From a checkpoint of a small mixture-of-experts model trained on Wikipedia: vocabulary 14253, 5950 steps.
Below are experts of layer 4 (counted from 0) of a mixture-of-experts language model. Rows are named router (the router's row for the expert), down (a neuron's output weights, with its number) and show model dimensions 0-127. Each number is 128 + 32 x the weight over its row's rms, rounded and kept within 0 to 255. Numbers have three digits each.
After each expert's rows: a language model's description of what the expert responds to. This comes from a sample of Wikipedia text that the model never trained on.

# expert 55
router:172186152069095098161134135152163124122121097113082145102093122135145194158149072154127117123086085164157109084107164131087098155198111132092109205078117147175129100098137109153115236103151116146124166141129114108145059140106120171166102157126165081170190133130135139154159136131156207177113138103120108126140129118107147110156142120126153068065126111152137130097112147092121074093149
down0:090180085191141126156120127168153122104110188131115158137031056158140144086132108123134171143074164181181115052144181158107145158124102137153153121135131113153168098130143129092138162149132167156138113139101191136095076147114172128096095071083056142154192116073081158128095136054114105121171126095130109127143130126111123117135149092151121113156097144064140137116134116118176154133148
down1:141113083149087207086065092135170132152143163135178121132203145176116086153140097114136075145131153157106106176109066190111185127130104123159150090099088164123112137119085128157135110124120175125164134105067121132149179112103160125094133146149137050123117165109097113058105106141151138114169104155065128156168111173130130140146088094090082128134127123153059161074105192113111136123102
down2:128087067088133096077124028155135155158161134127147153121096116156088133133134112181177100092179151159148118168097115119133100100088113158101120089105075162140130136112105181115151126141211120183044127160140162165132109158106118116137150141138163144076124111101122116180106137106069096166137091148147050075147141143171129138146084139115147046180151123130115089142112133149125082166128
down3:138130127126135181172172176104208117147119129124110122181135086153113098151147066106152104123157099096136098127130111107114164137117140115106159149123103140078127136114129131147162109121141147104136103128092129125156097102114108128127165105138072152158101166093090047156119087143118169139057120163092143143130131069063134139110045201218096166038167113097121124205152153143140115095122
down4:139066120119097117135116101162223170085098160100087147115124129145070081153132053155147101128149151118116114192082119146077114122192106125156077123155115112131099123123144144122134090140148087114074141101124203151171116141185141075079162112181159151117134103124136124139127133121114138131126075110092114148133091169111117139057121179121076074125121052139097102174075122158149174112099
down5:203102152135111108110168088078098080142091104107150131115132144117124122183135199163144157067104118102182198118110144133093170119207137156116153129128176160090146154113185158124162078106052149060154093092147119089148133127141125161133105140133114147116094094211125147106179127148127148146142093187139134149095122147134109105030134141148144154102149184082123117109129095129125131158114
down6:111111095092143165135084122128124129126135158031188161107149144107171071116177088070077151125157079106162118157172137122141147109152068147126134105112157102137064095122097105159136168109068098103113088197153080183086138096089118144125110135157063168179128048090147114109108114115097142122143177135139142104128112127119110100115168070164106086107118098157121130185154119172159122153113
Quotes, hyphens, non-Latin bytes. Apostrophes, quotation marks, hyphens and dashes inside compounds or scores, plus accented letters and Chinese byte pieces, as in Pointe-Claire.

# expert 25
router:102187112139122110116135131140128125121160116140031109082118129130112111126124095158092116098148118138148162116198194136081119153162146169163091167106147169185150094103154174175136174080160176138101142107109105186147126119173148151144160173103186084126155060113204099103165127141146166142141173099119133142185126136127114119116169099127128110044176122166120157062106131089167152129119
down0:149163123077151134157162141161163146169106080140129149150104110148098172155137182139163087079097126142100143073086121082120147168228124183083121163125178114112151155093157091175124136109169123143156177162112082151086135115136093157078113125120057110125133133071147146172151176143140116123110147185125142154106085132097137102175164114138191150047170163104157121128181163126127142095145
down1:113173160109079145108189144158151088131035068136126172174150114098117164146118169140200108147070088135139153202152095045141146112237127117133123117125181125090112122132140103122110142132113152112125124153095140095155125106154120185156103123108127118102082133072107150188104119130114135119095178185166160170090147142106156132161137166106126098067089125162121114102149143116114103095127
down2:136191122140115120107116114106138108096122135070154083168100182083101136099125166143117117134080142132091134120157145116162107109192102131175106074141109169153159100149110146086109124136094163125084110183079125099136147075057060130124130122163073046152143118126120103079153104147109172079127140105129076152057090123135113092161146124081133151102094189076099180137110126149108208113108
down3:131134162085115146110127101141183092061132118082096140130125098157164131126100144139105144124110104115133100138135124122080097135046128144130126098136149091121118126134148108180129116171157051135183121119191089162186184112103151092109072117091107181071113105135124153127121071142142139143057194095132059121104171137133132121169190093061126079184109121101150115155124106094157097089072
down4:155050138139177150190113102157132138076120125109212104082187157111095149158088194150138133133025134147144116131101160172133129093122098080157156039092122118153157147108122122156111093173103127127184145101096164104149081127101141116097151087133117084133129085083130099143136080129118142145094158112132077147087084129136100200141084118103154120105092147076128134155090132114119115151159
down5:167133139129158156076102137145137139124104146108118091121153130085111127148199191169071106188129132115105121097096075158154098107078077131145159136168130126083174121149089129095163133094203084097158081150148131105155163160117095139154147133161163125129115159126136134105145067168113126120117153071198160149118155170099091186088103129130185191154160128146107103183105087085136108201161
down6:096161123112080126138107145106107100164148123095120119087110128148128152128132068092114175124198180150146193162111148119074093129090180052122094144132153131157090136113153117158080144107069072178133199111152141094127120148122142128110089168128115166094116100140184109110093098160138139166149191129122176056099196139152142142080148205120099140100116113092143135135125103192119160178142
Head nouns before prepositions. Abstract or common nouns, often -tion or -ment words, that come before of or in, like development, population, album, trial.

# expert 22
router:132221123096132165107135106108092122129169157122038142103120102112047099125170101137099108101165125177125194125139173124131138090190136118127078150122120164154196121121172182136143150132149133156141137073114125174152077126111146181154142140053213098167177086114142097084164147154143199129135154104132136149158096156137098124136104129132141138085147135158115145077143119117188138121136
down0:121072135085084106137132172164158088116148169131166092126159145195119145099176132093126142129128129145138144118153132150138125117130103100157062161120154066116150092110173124174102113120158128160147146081084128118121141151119132168055116098140152074147198131146216156091131189087068149124123166174141164176114172170113126081133117083206102122112120115134091096104129124072135210124131
down1:116171138129109082104102141116093062158183135080092122089111099122146126128116080108115085127083091193127123102110186040130050107169141174053164156101123111161122120147121086115144155113146165215113158131179114105113124137154129129184144121072121140141166158168143129120097137122108103078098088194086140117076111124111135115134114118094119177143108101069150116083154128107094125072142
down2:120160092134211131125105192118091140160125165141118156155138140166145124162127127153110129111120123085101131095091159198166100137049119135137145166171087168118131168131079132098084163143117150052152109082185137156120149137133141093096112176142116118108053112159097112102121096075196160149186140060165115085139091122110149163149143141109125121177144117102169115111068181130112080174112
down3:101101076168128158151112159142099139114162136108166123135125154104118126040098119151154086087114150148144139105167087180175114139181177142111131132138067146161154072167054154150145108146163176130145141104140150150091130163115170064170135075147142153140081088118124052122085112113142131115223089171143115072116154117158146117096122123107083088175178142107079102130138143103091128153084
down4:174091154116114099133065132076153163099116118078198092136134121181131105210126162140185137116064087132142117118139091085141120085114099123121151166049129101095112133098082070103123127181130128131206162153086107090153087094158156100117080119179062091132103122165166135104131108102130157175044138098137080126146139153134147162136138111101082083112128129131140144093116108148146116128162
down5:146110080101077123114135087118134127105120073132186088087119086136103105121142114120076148139123118117166122148050088083109122180099114060116066141124160133103129074070134143072138145153123146117104185090190105179159067082129187177112134137145125116147117115145202080149164135117152176162160174143073181149154102166100122072174166098136113126157122113098129100142174142151140144114115
down6:110116113128117118083170095111097148109099116119069141127125130085145132106151126108129102133191170123095105175126063157106177104119192113127132115122049126150134089137105199180155110123108107122096115150161138114100120131139125088087150131116106151086123114159218160160105134137083173147196152134086158101191118101164142206067164167129102140180139113131155103216092168120158168127123
Institution and title nouns. Word-final nouns and suffixes ending names and titles, such as Cup, University, Center, Award, study, development, and -ation, often in tables.

# expert 51
router:091154162095147117096148103167123147117118101195099131059095152137069170120160083155136110112091103208167146089159208061112068126233115162097086169090112154130143138119161116123148122120118127147163098124124120144160126183091168109171145155144172104169115126115175122103152114131115117129111137096130140108092080149121122133120133183105179086119114081182145124088170143168168101155094
down0:166160084151037159116136156186075181050141103193123112178144122191119089157089201117125134135140152126097096088090082118124122121115104090138127145094116129079103105124164147077141044103113138102104086127149141134136121109200095142146236142183116111132134154085098115106149130126161162077117142087125136179137100113128130128125128131100133146114140108133106105113114142071160139084119
down1:044111087110169127136065155146169088109098102166160164125091149137136146142147157134180110160078132100119167104165127142177128095157187082160105122123146157141072034119120098154106173115126136173148179133138098159145127107195101100151100100130059085117189132168118152096118161107160195098119159107127172167116118133101129073134110194127128090166173141097108128122121150117109105088161
down2:158085131093189116141121084179105147108124114088116109171153190186128091140137097120110121102148125135151143126124050051186102170185098128092157109126174057167120090101103079118092089107098100067146159138184073153183120083175150145084170117169086126137128098143138108107168185154132188128150154122119095135128155091125126147126111139134118111155170105114117142116204121080141140148133
down3:083136094096117140124113101181090102114167096124076142124169130153083063150133100045097061135157129117153172135102128135149183108097195167185079086142105168113154127168095157170148103148157135134120108115088130214132143140125166099133110128112182125093126097173128128102167142089103176089142093084099100120131104157047120107097132099147119167120141076136127147118158170140118181060130
down4:164157105186168141170164156129118182182201155084110152158144124144164173104131141163113110206194167115134142127086162164152107149071160147145092136151120107153128136077177146136140133094099100160150078098140174145110160173136127181111138176096113094148112133149139146163105140127153098144172161084135091148160098146174113146079136055135136124177129132114179174156092168167116177139190
down5:162106103108130107130097052118138140103131074092133103136120095137082196125074156168126156088153134111068096048161126116106147157103160099121163158162144139143149136136131151138150129142131163031177148133183112097199160129109184092129088067135068159158118124072177084150162153179098095158146105149176163131098162117178126141116127148145127155110156107136136145111133063128110124135068
down6:168109129146123099098123141117145119048195072126100093142096126078128118095129106151116095124129091124130097139126150128138124137061062120127118175191135095061111179155166133137094136114116125115078144123159162131111081096132104128170058146140105116190114171110126157134133136056100105089056115120071149175094064183079091139131168087163163111109120100147103109107169142152108190099130
Punctuation inside numbers. Periods, colons and commas directly after digits in tables, times and decimals, e.g. 4:07, 2:09.42, 61.05, Dec 20, 1909.

# expert 21
router:155191123147125168136118129148134153131153163121066124077119108155097150133117120140077098107155104150134197127158188131130096105171142136129090155118102170156158086105171191164125144114106166134118116131136136141135088121138185125167173191080193071164158075152214083073175126142177177134142175127122089142163113115165089145104124134124120113042104142181161139088123103144161115134099
down0:148115182119123083168085133094145140124135125150183085107140091174129121187181101132117079169103157133113145128122109106133117101225156119079082108116132140183093078139131072149117121160144176144133184117113090119084085130146115110116129134094177134124146151118124123127125184132146152112089090180079126196120125104106128068232128147150123153110111118128108102082207151064130128174106
down1:105100118107132117108094174132179157154147123121113155131101082123113130119116130135116126183116099087122147142131162124133194184084159065142114056125121188118185132050146107063102150052110209091141126128085127108085186084084119154129102091119138220079140115079086130071155176154136106144140132141134112122146074135118162118093156083140158140114111100155166095170129135154113136130141
down2:115126119168187157163127130126141168120122110109146164232098099077112141150184163177161102151136119133173103136119121156098184081012153098125123129172103110173138166133125148089076119119119156182092143157143129125114154133158144177107116112120158100089133112127148110108147131151153129175166157090158107114096078129084099095086128059123196159181118106061089161109118145146119151159130
down3:186172130116088132100132134099141135093087116132075188109119090093108151107094128151147097153148108156158155148096111089073150122228108139095160101147148126054120198121107114144074148127124087140093108130148162136155119111173137159170078109129114164081088123217108116174080055102118132150172147100173156110140113097142140143099108161134136114135111161100117102121114186057097154097083
down4:078196118139155181126165104124141126148215132119099158190082115142176160180148138137097140100120092125157130117121099152114101156110134122124136124127086124091188070098147137160126058153097167142124143137097127128135115127083155132132141144099139133081040162133161092188179084099143171154076128134163129106198111166153110128110165080124152151127124048210132139088102162135170128140129
down5:118134071071126108123138111169097158146116065095099147070126122046128180147148101176158112129078074106077098071088120110079122084073104130102134086144136171133135125144107104079080157125128121113150136121160103197175164174077113130187103087080157158070101128103138106177142161093136123133154132121145134087106095164071131118192146108136150130170152124137131093115121109080096096076110
down6:145128054149175117192096090097101096106123143124137169168093093123116093149072117122080179140127146151144124109092124137130128110096104115127085103052143136155131198126114156127151138204078121157143176125102161096101078109139146144125103135122139110170167087050134106035126085102090078137174131088090129112139150109178175150101135136099118090120087109123141158074141107099119118205152
Abstract noun endings. Final pieces of abstract or field nouns, e.g. -ation, -ity, -ism, and words like development, music, television, control, after the or of.

# expert 56
router:181141151087101092135117149147106083131141140149078077127136148128114152221193066134093118103074121140110125106129193145077112110200161191112150139122141175185136128102175162143114160150150133172150116140100088131142107194134158170173157088168132144162147105124163143116194093155123184142119133116120107117127121153087142132184102107110173137054115119188150136095156098080113137123084
down0:199139129094133154136082086086093201172143130088169115172146128159120127126153055154114156129121133120097171128071141098149147144154177142128125172151111140122120162119051115126126104161165083168159204152149145181161171134150119124096094160148091171188080137094151081147118112180071107129147110147078087119129113127095139115109112173075130101149095175069083117111079098162140152145115
down1:142144186117044140112159119145146120124109061118131106117102159213129150168098109125125161112126136164115060212125157142136109183104134108097193108100108160139088134113142158131092147140062127118143111151167114140149105064137097126143132115105125138096159175115130094152082115100127149151176129098093117133143183112155188089092148161113079124140141135108163089085185066190111199138166
down2:104116124112136113103140136167158094126095112125116110101128114090121110132178099208095075149151149123110146126186107130175159192154127070063176120149166095087124116182119131075080116084131110122135124183103148132090130122149186155133147153136139162095134133181112105121146105146138144115102159106190120121092089103081144162123091030036126122082181161115132145066125195139110120092131
down3:102127108122146079163103108091120093121095124143129122163198110103112110141164120086131134112093190069105151094125165153093101087154147159187125167183184183122172134144123086110129065130167159159144083132139176168084153087125127119151127097184236191116157174124082108126116105119108105162080115174124145143109127142138187131154068128167135100115179098117125149148142144100087084118103
down4:134181123112150064101138134144098107133103101102189128098126141161073105132128087061100124140161094132110172142161158088123143168132120165183048149158177132133106153084150146093062122132111127099172130051136134180094115157118192135129106131117114130091083137055172076161105103145171158109129150096066106160081133094116085095088149131133099155148073095076086101114136125148116139155091
down5:119171144153241117148097148124117210133128122110114127143124089137144139106168140189126135106188117146142118107146137143112164096038200072124066080133154099115128112112113145146146095036120150109152119077170191148126158095096141071144124136091111076118156170151146153163125108162139133111212137150140139125148114143083128179134161146115148161185126132119155131110116160083132092141122
down6:168118120160144111092213196110082129084090137110145126115169166113125174133044140080172123079081156100100117108025122148149115063083137132153156128151077146091163162088167099119129157121150040170092086127127143127141127116131150115140179102116104163150140115093072150182156107121178172171154125103181116129111151139138089146108145142169143139123172107121116106104112156110124139099129
Consonant-vowel syllables. Short consonant-plus-o pieces inside names and words, such as co, bo, lo, be, to (pan-to-graph, Kal-go-orlie), plus hyphens and such.